Experts of a small language model.
Experts: 64 experts in each of 7 layers, 80 GeGLU neurons an expert, 2 picks a token.
Below are experts of layer 11 (counted from 0) of a mixture-of-experts language model. Rows are named router (the router's row for the expert), gate (a neuron's input weights, with its number), up (a neuron's input weights, with its number) and show model dimensions 0-63. Each number is 200 + 30 x the weight over its row's rms, rounded and kept within 0 to 999.
After each expert's rows: a language model's description of what the expert responds to. This comes from a sample of Wikipedia text that the model never trained on.

# expert 14
router,190,205,239,269,182,219,185,191,238,228,223,206,169,187,146,196,171,235,136,181,186,161,200,213,184,172,191,213,170,228,157,154,242,195,208,219,176,233,176,195,219,202,219,157,257,204,226,228,183,206,175,251,200,213,252,204,221,191,192,226,179,223,206,167
gate0,220,166,169,212,175,190,217,174,203,159,146,185,149,157,223,163,191,204,189,182,218,195,201,239,131,212,168,181,188,178,162,196,256,177,188,163,126,191,199,175,212,166,180,199,196,201,225,187,180,220,151,184,219,235,240,166,198,181,191,201,214,234,225,160
up0,193,212,226,189,166,210,215,194,185,211,208,218,182,197,197,220,210,112,228,224,211,208,228,201,213,199,189,193,254,173,229,189,187,231,203,204,249,171,189,195,223,213,206,189,180,219,194,219,193,261,260,171,198,195,166,164,195,225,205,154,167,147,238,195
What it handles: Table column headers and statistical nouns such as Votes, Total, Rank, Location, percent signs, coordinate symbols and rating in "approval rating".

# expert 55
router,237,139,242,231,241,219,214,181,218,221,233,178,221,204,233,182,225,239,204,197,254,196,263,165,214,236,238,172,176,241,189,206,173,157,168,221,199,185,161,157,179,174,172,235,174,236,211,212,220,171,214,201,174,258,262,207,117,189,201,204,177,244,217,190
gate0,197,236,194,167,207,171,210,181,200,189,135,198,190,170,189,221,272,243,198,221,207,181,170,205,112,242,173,181,183,204,190,153,199,189,239,179,150,193,226,215,168,179,151,213,214,191,189,205,160,215,147,159,208,209,177,214,213,198,178,181,171,232,244,209
up0,195,179,168,243,196,168,217,197,198,134,220,170,235,197,228,187,183,226,194,149,220,207,178,253,204,196,176,251,200,185,238,189,167,193,175,236,174,219,177,206,199,207,186,165,142,188,145,181,207,213,119,183,211,194,195,188,174,219,186,204,159,189,204,190
What it handles: Pipe separators between cells of data tables like sports results, statistics and award lists, plus month names in dates.

# expert 53
router,153,187,207,214,185,196,232,198,174,236,230,167,224,236,154,210,211,214,176,205,158,186,237,198,203,253,186,196,214,271,173,212,231,164,225,152,172,239,186,230,138,156,162,211,168,214,217,177,228,214,175,208,259,190,155,217,166,178,167,252,234,208,165,178
gate0,191,234,238,174,220,183,174,227,184,197,263,151,210,189,160,215,181,215,232,177,228,189,202,217,183,211,194,193,204,216,169,172,180,252,160,216,188,222,242,214,197,177,213,257,202,181,188,214,232,165,100,196,254,195,166,229,143,182,123,211,211,188,193,200
up0,234,245,207,222,265,207,156,223,211,140,193,239,189,165,194,184,177,144,264,232,209,169,221,175,217,219,188,208,214,233,178,202,194,216,180,218,204,178,194,207,254,166,168,198,215,229,189,221,203,208,252,205,247,171,227,218,210,185,144,204,280,176,142,231
What it handles: Middle pieces of personal and foreign names and words, like ol in Nikolai, ir in Giraldo, et in multifaceted.

# expert 20
router,171,133,202,206,194,174,214,214,188,253,199,164,217,228,222,205,192,223,196,204,228,215,252,169,236,174,247,170,149,179,201,222,155,247,240,244,224,158,180,274,179,220,191,211,193,179,189,212,143,246,222,246,241,227,190,194,246,190,221,159,232,264,154,241
gate0,187,188,188,166,183,253,230,275,217,196,221,205,219,172,251,207,214,190,233,178,161,185,181,208,195,235,250,217,226,200,182,138,158,209,182,154,216,219,209,193,190,222,233,214,227,194,214,220,151,192,167,197,154,192,194,206,145,203,227,206,173,157,216,178
up0,186,233,228,176,232,171,157,199,188,211,207,200,204,221,184,233,207,224,191,191,231,236,142,141,232,241,145,202,191,266,162,226,230,152,195,233,199,156,198,213,182,168,162,249,184,177,168,196,264,225,227,220,182,172,204,216,216,191,191,159,222,254,193,209
What it handles: Opening pieces of words split into subwords, like cle, war, av, supp, priv, plus some uses of "the" and foreign-script pieces.

# expert 26
router,217,230,222,142,183,258,187,199,225,224,178,211,174,217,228,153,173,223,134,213,144,251,219,172,167,178,168,222,232,216,213,213,202,209,193,225,200,170,229,203,209,198,162,258,255,242,186,137,164,196,242,193,204,214,183,225,246,204,186,191,157,191,222,195
gate0,213,248,193,154,229,224,170,169,208,224,140,181,192,170,196,170,128,194,168,187,173,165,167,193,180,197,222,226,248,153,183,210,226,209,175,198,221,190,241,124,206,229,197,266,225,253,245,168,163,165,265,190,222,192,229,155,172,205,199,242,185,199,220,196
up0,192,189,174,235,223,168,164,138,177,222,199,105,188,211,170,209,199,193,212,194,178,190,265,217,149,205,141,123,217,216,219,218,191,219,198,228,212,192,183,213,182,224,197,178,138,210,190,181,121,199,218,186,215,177,211,170,188,212,243,217,250,176,181,192
What it handles: Common function words (the, and, with, 's) and the digit 1 before years, plus the next piece of a prefixed word: over-whelming, with-stand.

# expert 32
router,203,250,233,229,212,197,193,220,183,242,208,192,228,226,179,201,210,178,220,248,199,264,203,180,129,207,168,188,176,207,216,191,217,159,197,193,144,216,229,249,228,189,179,192,177,283,172,255,214,213,225,195,262,282,170,161,249,142,222,184,222,253,186,152
gate0,200,211,223,209,227,204,201,210,163,183,227,181,184,127,198,228,201,235,225,178,178,170,245,212,188,187,185,238,236,147,177,192,204,210,184,195,218,165,172,192,116,251,161,179,273,206,201,221,215,204,241,134,227,192,136,218,214,217,222,158,175,266,265,189
up0,213,215,164,243,230,137,171,207,172,151,250,178,206,208,209,227,192,194,168,197,161,171,206,219,249,187,155,202,218,224,197,187,208,203,203,201,223,180,280,227,199,141,204,161,176,182,156,199,153,209,176,185,215,203,200,197,245,221,139,233,209,225,217,215
What it handles: Commas, including ), and ", that follow names, places, dates and clauses, usually before and, which, but or who.

# expert 0
router,208,240,176,176,217,211,202,163,199,193,213,233,200,212,230,168,225,194,174,182,165,216,156,179,206,224,198,234,185,222,188,198,242,209,183,211,145,208,223,234,205,204,208,252,220,172,160,151,244,247,186,219,166,174,179,182,258,181,170,181,184,241,242,204
gate0,227,260,166,200,212,194,197,192,156,184,143,223,200,219,235,233,286,189,193,224,192,194,159,227,175,209,175,214,140,220,209,199,210,241,180,228,224,241,265,221,255,231,170,205,228,160,185,209,251,249,164,144,176,150,186,195,202,177,178,165,173,223,209,222
up0,205,188,211,197,147,201,188,274,269,229,269,185,187,146,184,197,210,168,205,211,158,206,147,203,174,230,232,268,206,224,205,203,179,187,201,204,154,174,191,247,147,152,183,138,190,194,233,210,257,214,241,192,239,181,170,217,189,175,210,140,169,187,236,200
What it handles: Coordinating conjunctions and commas joining clauses or list items, mostly after a comma, such as and, or, but, then.